From a checkpoint of a small mixture-of-experts model trained on Wikipedia.
Experts: 128 experts in each of 13 layers, 32 SwiGLU neurons an expert, 4 picks a token, a sigmoid router.
Below are experts of layer 2 (counted from 0) of a mixture-of-experts language model. Rows are named router (the router's row for the expert) and show model dimensions 0-255. Each number is 128 + 24 x the weight over its row's rms, rounded and kept within 0 to 255. Numbers have three digits each.
After each expert's rows: a language model's description of what the expert responds to. This comes from a sample of Wikipedia text that the model never trained on.

# expert 2
router:164154111129151105115115132108137086169105145111122142109107123135095135143108110141115128131137142178139163153140094140147151156088132143112138128183099116100176126114148121150133120118141098112083158096143151118105141129165120176110091130156126157155139102143135137141110098141117154070144134156098161104098074133122134145127140115116183056168135124099131167116150119143098131144128148161098136157144145098149145122139092133104099143108141148130122097108115124095101103109113123108117157141133122134129143125151122121119182158127143140114079181113125112127104131182094140155135125131123098125152119115131137124113103116097150072116086154119138125096135146110154139127176167120146121074152122168114132147105151171113101122128141161133079171083160135120157136159165170
What it handles: Sentence-initial articles, openers. First tokens of sentences or paragraphs, mostly "the/The", "In", "This", "Th" after a period or line break, e.g. Though, Thus, Along.

# expert 36
router:181113132109150160105120139126140093123117138150113108155117162121146148118111121129182147158155105153128187149130124111135146124116180117124152106148110081097184093150120123163125126154137102145119138096141102133106140151111095166096124153140097154120167126115097123135117138090105105099112100173084124137167096098117127125122123113139142082118130114120167145092128108130088125158093143131129130124114180132122209132131092115100108145143169173107097123150125128110130139092131142112106136089161158148147112123137160157152152131158116120132104160121129133151103120138114179141118162127122127144111138154156159174124156142114128069099115121116128135131085156139114118096155086047137166108149122141122114147102123148136123155125139149115096135116145156114168156169131150
What it handles: Capital letters, heading starts. Single capital letters and first words after headings, parentheses or hyphens, such as V in Visits, Track, M in (MT), FC.

# expert 12
router:133129114112148103133141151126139108109133111161120116129112136150101103095150116097179126112091129175117124180139101151172106117083145140153157121133089113130121133114101157143147123088125119128074155116136101136108149109097115167104149123132127185111106078079139145138123147124150150138130137121105190102148129097115127131118123142137129060111126124074125131161128084125128127126167121135142144148111123150148125095143121096172122120125146155165174102132148110083131131099134152074097156165178146137145132106127166145151133112136091085113120162125141151094146166108090122142096161167147105150149093172142163133146101155134152139125120134142164104108140106085116137082133135100164096101142132124129142123123115094113091095113125153132111119097165155124130153104086149
What it handles: Noun and prefix starts. Word-initial prefixes and common nouns right after the or a, such as dis in displacement, number, population, family, median.

# expert 11
router:193117140134107142138110113087137107136135124144100110153125130124120144119160155080141105146115142192147153109106100111107107119148180154085153124122094147079114115132118144145132109115091092117148147060127112127146113123106107146132128111150142154165113156140131161125137156113123090136143103139137123110099096100120122125157172130110185092164143111116116145150124136112135144115129138165107174167093153132148142123112095123144140128122181179160140107138141095115147159114160166082158164106110153151118099126100140170113166123128130091142101150119135156170120113105138145120136116159144128112080143130140164162122118124129124071121136173135094126086111148128137088109161092141106128128118111103114150100081104153120127093149103152136090137140135144092135167113115168
What it handles: Clause-joining conjunctions. Coordinating and relative words after commas linking clauses or list items, such as and, but, which, that, however.

# expert 9
router:157132165126128103160135160114123103141112141153115097180134140154140167122093135110161141146110138137152143183117124124170151170150136131075159141127132125128128111116163090133125115150155132137088122127153095106121139106123083158098118111142135134093139109114128130105121168107114128127136127123126116118117128074101090133102124139156168118112121133084118135085122130163147101137128166119157098123113171086169131146132098123114126134111121137108125111159117114075160095103109149098162120117146150098117120118095139151135171115144101084135134164058108153109085152134089161132091135167132139139120149127148134166105175151118164106112146129134136127149122143099111101139163081057139133101169079138119123118099102126140141157142122138135104121116182143093197147123132142
What it handles: Word-initial fragments, dates. First pieces of longer words split by the tokenizer, such as pri(est), Oper(ating), fac(ilit), plus day numbers like 22 and 29 and "July".

# expert 48
router:131100111147140114161155147113110070088109147133145145127114109116160133163151138128137107115107158100165151120108091133125182115115111112096149132127143140131134115114121104106119100109138096129151169127089081135131083162145114108126146137148134118110147167141116107094140088133093152074130150126090114104091145133129145178102163088119092153098125153154093178146117091085098143125122122153178136120116114138119097121112096106141105090142140144133125081195155107139116148148170129141136159137155113146088119084107087105117117152101129118119080109116107159098160115104155096130105137109095109123119105147104144134092111161158133124131088144153091140155109126101156114149118152132131121158166157087155093114146164121137141157140127128097117158116155101128105102093102122
What it handles: Brackets, commas, table spaces. Opening parentheses, commas, quotes and spaces before numbers in sports tables and lists, such as ( before loan, 5,000.

# expert 16
router:152156114128117122153125152129143117118139132170094108120110133130135124106148158101153181149092116130135156143174166119145152114121135129111193119129116147122117132113138146174158146111126141134108137153153141111116116144097069169089154140149111168076120132136095128101097135125121112174112085122083111130161084097107122138119100147131137140119110080088135118113160107151120101166126093110111157144133159143149121102116098090112115151154127167112136104117142090070136120105144112068115171090176143087168130093102110124125127146151163089152147098101141145099131124124097179143128131152134144173125135163113151152139139177125156103130117120100135163123146128102132149129166133088131153155107098125104154117105105108128141134160073113151148160118122125137146152101129159
What it handles: Institutional and industry words. Word starts and names in company, service and infrastructure contexts, such as Indust(ries), eng(aged), Pro, Air, Road, Co, service, and 194/201 year pieces.

# expert 40
router:168102124115149147126121130106118078113115170136092112161095169124117121122102115141161152156138121115114132161127107116111155123111160137102147135171092111097143079165136129144118149148153108154093152072143090146135144135098114136113080124108100160126183141109131152133128107094087118102105128140082110111158099082129116126102121090133128078143110093113134153131125121143105111146133154106109119124133156118147154142141135080093106125105154166129125151154114155098107143109102155098158148099137107121147113113130143170140179106186138132136080145122107127116111129167138146142126149150148137138136145172157171158086146146125147093120123130131108119111110141107116141089147065062168118115168120132126107139073105118162111143144104124117088120092129130100128113148120169
What it handles: Capitalized name starts. Capitalized word beginnings in names and lists, often Kn (Knights, Knowledge), King, Bel, League, game, sentence-initial She or It.

# expert 43
router:107154121119119109121151108165119081131114102154089150141089127143116102095147093080140138141105119148094115113130137102148125134096137167123168150104091099152121110134145105172105131094178144122088167082125125089110134124087084129092128110116101121120124127119137162110132132141144135107165149183103136149141140102113135147147130157143109099095144152087119164143152090151147083115150108079111143138104161140141118106097107077127098114092108143139109136130145112131152117099157161157103106133178118141166133109130133169171145139120129117134129149109164142102131144111072132159117139117151124115128138157114176141098135114122154113115103140120160094126151122112146121154156093067173095108103101152140136097122124177117084149104117155153105137106151144150162103162125147
What it handles: Lowercase word-start pieces. First lowercase pieces of longer words after articles or verbs, such as comp in compensation, dist, rec, p, re, un, con.

# expert 63
router:164108152087143083129146119114156096139115159136106083158146128161085142113119133126178138145131113148110140104120127158147127143132154126096138118122080097121188130124089114125133134184124103154136147122118132103140133138127089116080104167167133143117113108087149131140105117113117107075101106090118112124169107105131128146144131120134166133121106136069108104126138107133107153132111156167141121109121131084121114109164112074103134186147133133138119160138105115114152148114147120151099136120165141139123112137136129152152175107086119126145122167075152130126085141134091172181154164112096092154159112146152143147143142118110161103132107126097170153143088125114145084116183128063142160095124113118131112158140131147136091120161116145140115137106137156130146158113108142
What it handles: Middle word syllables. Middle or final syllables inside words and names, such as te(acher), Pon-te, dec-ade, Al-co-hol, plus century-style numbers like 18 and 196.

# expert 15
router:140114098103094152109097152125143116158125187152141145124129161165072161097089164136141123115109087141111144135107127075146147089131133140106147128130117153084108084143136149141162119117137139105130093112120143118145090142095127148105084123153164127143111127109143140171103104123112129096077089136142136093120149087098132142135163149148187100152169100124121147093153098150132151130135146107152161157085157112135131126170080076165137124121126168102124124117147131137136122080144154123122119127144155159142137140095138149113128176106124105113151172121156141121080118081112162169104161111126108144102146122168146161126130136113145122141140091082078157156150142107149116138128124108133136116152110110111149109124147153128149147125176154105107079119142143127152119138155120
What it handles: Relating words after verbs. Participles and function words linking to a following phrase, especially "based on", and "released", "located", "on", "who", "while", em dashes.

# expert 44
router:166148150062140153111137161129131115121119101160114141141092102158139141154138143132156121153137106125176144151104110118130128111111156131082174118129128140144124117118116126128167162121131091127081152098183114123152149106124111153097076133122101143092133138119120134106136154137168083156139109150128122147117116117097133128139131075110180088134141121081124110087162154174128104143135132166102153111106174142150141087127136118147098136132097179087111131110139125111157157091147162154104177119178141104108152155144118136132148139122110094122133154115102159126112132131125136149161124107114130103161119145139125140101146134133136092118125134133149130100122159104154113143160110070162156122111105160119113087105149167097122161134128167172124155106161131085173157093096153
What it handles: Pro- prefixes, connectives. Word-starts like pro-, Pro, Conserv, and New, plus semicolons, slashes, "for", "or", "more" in political and business text, e.g. proceedings.

# expert 18
router:160129134126104121134136162172096093153162161154120146125116149107106096120118091112142132131091101155170179122124102136170099141108128138146140126173115126127131124149121150121104135101126119125096115126109099136116121119141138122101148104123114186169107114138165117112109102159119137085109131132136148142145147110107123125117115117109180131104138155088109163103154123169109093118091124114143178133114134137128197149124136137110122096138096168147117097154063112136141157131162145141113108093177147160094153119104137177135106141106116125109142169063160136084118123127147126186151123140118119101127120119117116120104152118125126115146097116162155120128144106103130117096174149132100170143145123100113145168086124172104106117101132164101092178130130173097138157158118153
What it handles: Short pieces and digits. Single digits and short word-starting fragments in tables and prose, such as sp in spend or spell, s, e, 5.

# expert 5
router:180130124103150114073123138170144097112105179163111095184144143096102135153130143131141095181124124125110141116135121115116115155159111118089125107134108125108180109143131102131102130150121084144121107086141103129103113112097116135127101122128104138105132111071139115154167123051116096139125141135139112091145100099089163140144136144123150123136123138112148120100107109158126139156153164133097127158146143145101147143135123077114152131125149167116142108102145088107120140098141134122158126091174161156114101168126139152125164118136088137126064137072118124117128142141098127155122147108103100166149178126176143166112136148085149099134102100129114116102117150133134123103134151108163179118145147143136120140107143135125133120107153138120102184122147104085145169132112154
What it handles: Mid-word suffix pieces. Word-final pieces like ator, ene, ine, ation and digit 0 in tables or coordinates, as in Sen-ator, homog-ene-ity.

# expert 3
router:160103120090169138126070167092126117143096137151144113154117113155096135118093142121159117138155078142146167168113097128103146167114171124135144095170129076107137144115093152173116154154171093143147127091097083120145122159098084133108112135133096170116118163136074112102131118146138097090097133118123148147146155090122111129155131108163115078159099110142151150108126125135112123160143134125129126139159158092128161181141138098123091140133138135122091144160086144113136162140149104118161146109175124121159101105143145151146141111118150094160084169068110145122126113138123156167118163149115131140157113154149113134142124143137114141130129129105137132161106135153121112122146112066130142097144142130105102142098115163145118190138133125133126130130121156086148120139129143
What it handles: Table cells, biography verbs. Spaces and numbers in table cells, plus "was" in opening biography sentences and "Died" in infobox lists; e.g. "| 785", "was a khan".

# expert 51
router:134152108072111141091123165152089120096142143131129105133124166101133139093125123139142080140118139124116121137144138109168105123146133137105097139154103128114121141128107096121102130143134120153134115091119120101124148147131096171112087157130121112146112139134134123119118119132095125081095132137131128151099124083083129105138108079122170137161119089147123136105146137145127086129134166160149135141112113121116119148121096141105085105112158178107105133133163143166144132117136161096089148095144187153118110118146147148108159113130147104117087161142160115096111168134095179119080166120112139152130137114146128179137154166134158078086133134139127133155136175148144090127157122088191109149116176145137113127123158145109141138129108173170116148148115171084145109120143188
What it handles: Ordinal and word endings. Short word endings and suffixes such as "st" in 61st, "th", "ial", "que", "ster", plus spaces in coordinates and table cells.

# expert 19
router:149150105108089133132133135128152076108096123160125122148099131148129103125131152137165120145142157161122169128123142112168130111100161105108187102166097127096151129102132141154118125150162130165097121069145117124130148148105102163078130155148096147071174120101072122150091132116116123125108110141127137088161091089117107138156125117102133103099161086129114115150106142159100113215127150135112117120092111135143162115096101058129115127092106143103112104138161118108146109115163125082121135100163115151177138143123126151136172141130108106109076174143104118105109128142128122136165142117132106127148114132139161129128148134111168102128133140098137118123127095118159110113124104076135124148150102142107145113092116145155127137130090127122131137121169131137129167128108162
What it handles: Mid-word syllable pieces. Inner syllables of words and names, such as synt in synthesis, Gal in Galway, arm in armbar, and pieces like yl, ile, ail.

# expert 30
router:176134145115139114100120139149127122119119129143086117150106141133110127128125139144180104156178155165102152116152135102121156117109174106124117112137139131144189090159112134147151103168138108120118158099159138132136166140122105123118095176142141153122131148101085153120150109099059126101148127158077112145121079094122126123131101121126141121166136129135150142109154123130105102135095180120129168145127141118133160145118124110135142111107132175114114145121139114130098152082143147125114128083135138155160146141113154152130174094152100131136126188083138111107083141130127154146125177127114127133106139171147172135117139147123122069101119122141123153137096113147131136094163088048158164101185119112099132145130110158174137126152115150122112168109165141123123122121139145
What it handles: Foreign-name consonant pieces. Consonant-heavy fragments inside Slavic, Indian and other foreign names and words, such as sk in Lynskey, uk in Artuković, ak.

# expert 26
router:119129143129098115102094150126129093127096152119078107087083156126112150121126102149133085137126116168149131136159106147103130122151134142145111146135074121109175133144125114123119155135149111106082141110160115106059149163164084128119129172091124155123132098142147124115107138129095141118118097154130154139143109082089110161157101101169122127116131101099109179128117105159090089130107105115133132104130158097090153145138080113095096144167159108095150142123118130143106147117112162095102088112179150148118153101142158166117131132123104149119114132122125147143087143141093194135133123098129140120130156135154181142109116138142158081100079134126113098127123107140115131138155133133163132078141133116156113135107119148126155131127118133107124156086110104139118171173118172
What it handles: Inner name syllables. Short middle or final syllables inside words and proper names, often in quotes or tables, e.g. s-om-ewhat, T-om-my, D-ut-ra, Ben-field.

# expert 32
router:148155133093116114140132130137145070140102114120099089112111141151132110089145120113121155134104111153159182134131146117116130117085161124116161126146115086142138107137095115152162140109151094117102159113147091126111127150119062130097090123122141152121164099113112107115159131105103117122116127103096127115139109088125133158110116142145133112136091107113150154126153117172145133177142119110164158162110175137155152130130112113106136129140145155128127139108129154110119099079106152132093153088168142132171149098147150166150165123149158079131162169116122096118118125134097194156096149156137138157146125147142138155093175168114182092088082119116158134081120137102134116103145147073162125109125153113125125121115114155106099141150116167144086139117142123096136145096114132
What it handles: Noun and verb stems. Word-initial stems following "to", "his", "an", "the", which continue into suffixes, e.g. aff(ect), aff(airs), res(erve), clos(ure), house.

# expert 50
router:161129109109132099123152139125142100080145091144082075145152126163109146172083150111135093126165115138110116172121119115117120155127146086083090160168129137088116122102115116112123127111164108105073124077107097130138146141128110131091133134133123173148126115146100148111156138125130113078133125122134112102132130114105089116148166120117105154120130098124128108098130164179111083137098117121099121092106119115145119108167133145133156091150153132081119110137093130137105135145094154146153108082167158117152150111103135135106142111170122115129082144090140129116124102116085160144109128148103153156139130144117173124128116106136096091153084154104114136139126111141087155125130115154137114066138128098144122119103131168137161129132143141127073178099141101101168142147131165
What it handles: Word-initial em-, mixed pieces. Short syllables such as em, im, ard, ern inside words, especially em-otionally and int-em-perate in quotes, plus "May" and digit 3.

# expert 56
router:140134124122151165072113162116104147120118097176146119119118159126127144087136125098133117120132093117146144135117162119173110098153148120134106111116095149154173124110092129120159118102136103096112135098108126096115110099101073156096158139098147191145127130157123143133119102138128094130084096164154154114140154127113097129145124163156154084098156152095100103140165099109136093159150114159162145119121115139115121157114099109152120147099158104115133118126140148124155100144132097130110139144164146147146148147134089120142114122090125125107149093100155086105136110098126136151116168094156136151120095141117163147103121120102153155108086156137167145096158115102127104163136129102124137131184163131097100172083110160145126155121167172116137100098119158138172104119174115
What it handles: Verb particles, main verbs. Particles and verbs after a verb or subject, e.g. carried out, came out, extends back, played, found, took place.

# expert 54
router:133176155108114171115131122113150067159141135122100134142106134148104138105131107106143122137117101168169114130154135149164151120075128089128162116116113121131159095094129157145152098128081132106092110083125122139138115112097146136093125099128128170090151081150163117144108144113163105164084082149137110077105132112144120130154123148140150100093141090077108153101127124153137130130125123105143173139112193101122108115099115096129120175118111175116146093095115152120137104100085172140122173132141115111151125142125089146111123130111125129106124138133111142116153135095123133130130136123079110137112094174107183127151154144111188116111115133123155123076163131118110101095158125068157100155162124155144148104138146137127138144107126123120124110123139119106129132084126129
What it handles: Verbs and inter- prefix. Verb-like words and the inter prefix after to, and, or was, such as inter in interested, used, allow, only, support.

# expert 17
router:157118129126144146118133156112146105109119167164091112150121171148164132147129115136142141192121140163112161177115112094137164133082165133101142102132124136133191085152151128146132102129123139114114122118148128125129121135108091181113097154145111105088127156103104108120111133114090098116127098163067148121141104139114109140095107123129153148124108084091158122093145140139088099152097124139126172118123119136117171115139098086097117160148113131130122132132099125087116147126127146134113104092130147123126148124126161147150175111134097101127131142116141134150123121170123160150100169132118141154139144144157182163092126164097125105115142106108149134119101135162089153093176074070138177117146103142115100114096092171116140124114105141152122112114164122145149166146159125
What it handles: Common adjectives, Main. Common attributive words after the or a, especially capitalized Main in Maintained by and Main Street, plus public, final, original.

# expert 20
router:188135143051174096142145128126152120122119187141125131093137120107142137118135126114148134097092134124123132157136112123123154144084109145110152113155065166154103106133128100122143156147152112103127135115111106108119140161147106121078138088144102175097169123156136112141084121114147119162077150127110113107143121111109110158137151149162171138121131147130124145152161108134128156160161139131130103128121142148155120155143119136111144118084109117116096128132125149095143111089117128094118195090176170150113098104160121097118114155130148133138088148142122157115150132155094153158168125134090142123150140158160127143136126155104109108136121154113137127140105118126142090172140105089100165132194131135117085176107143130096139135148108106149166142140169149146161142129155139
What it handles: Infobox and table structure. Colons, pipes, dashes and capitalized word-starts at line beginnings in infoboxes, tables and headings, e.g. Born:, City:, ==Life==, Co(hen).

# expert 21
router:125125129132090115154126104105116093106142135126152118160105118126162161157136129136142127164119149130161174156131093075128128132098127150049093132127108080083112107138092162100144109124141074095112121127158123084136168147083122135130146126125106154085093159127144131143107125105136099136145098127142080105122122151120101153115143136102180118159135096136108170124158138107126108166170145129090094116117156091153137129115157112145145112170167149153139078170152135082121154115135150089116120102139115156114133102159149141150135119094134097109108112101100142156137095118133102132140149107115175106081109148159117119136152130143114108151107139129145103116132158160125173154174115145112119094109099096107146136162139147134146119102136165116103098147109162151144129118088133
What it handles: Coordinating conjunctions, symbols. The conjunctions "and", "or", "but", plus joining symbols like &, /, =, +, often linking items in lists or specifications.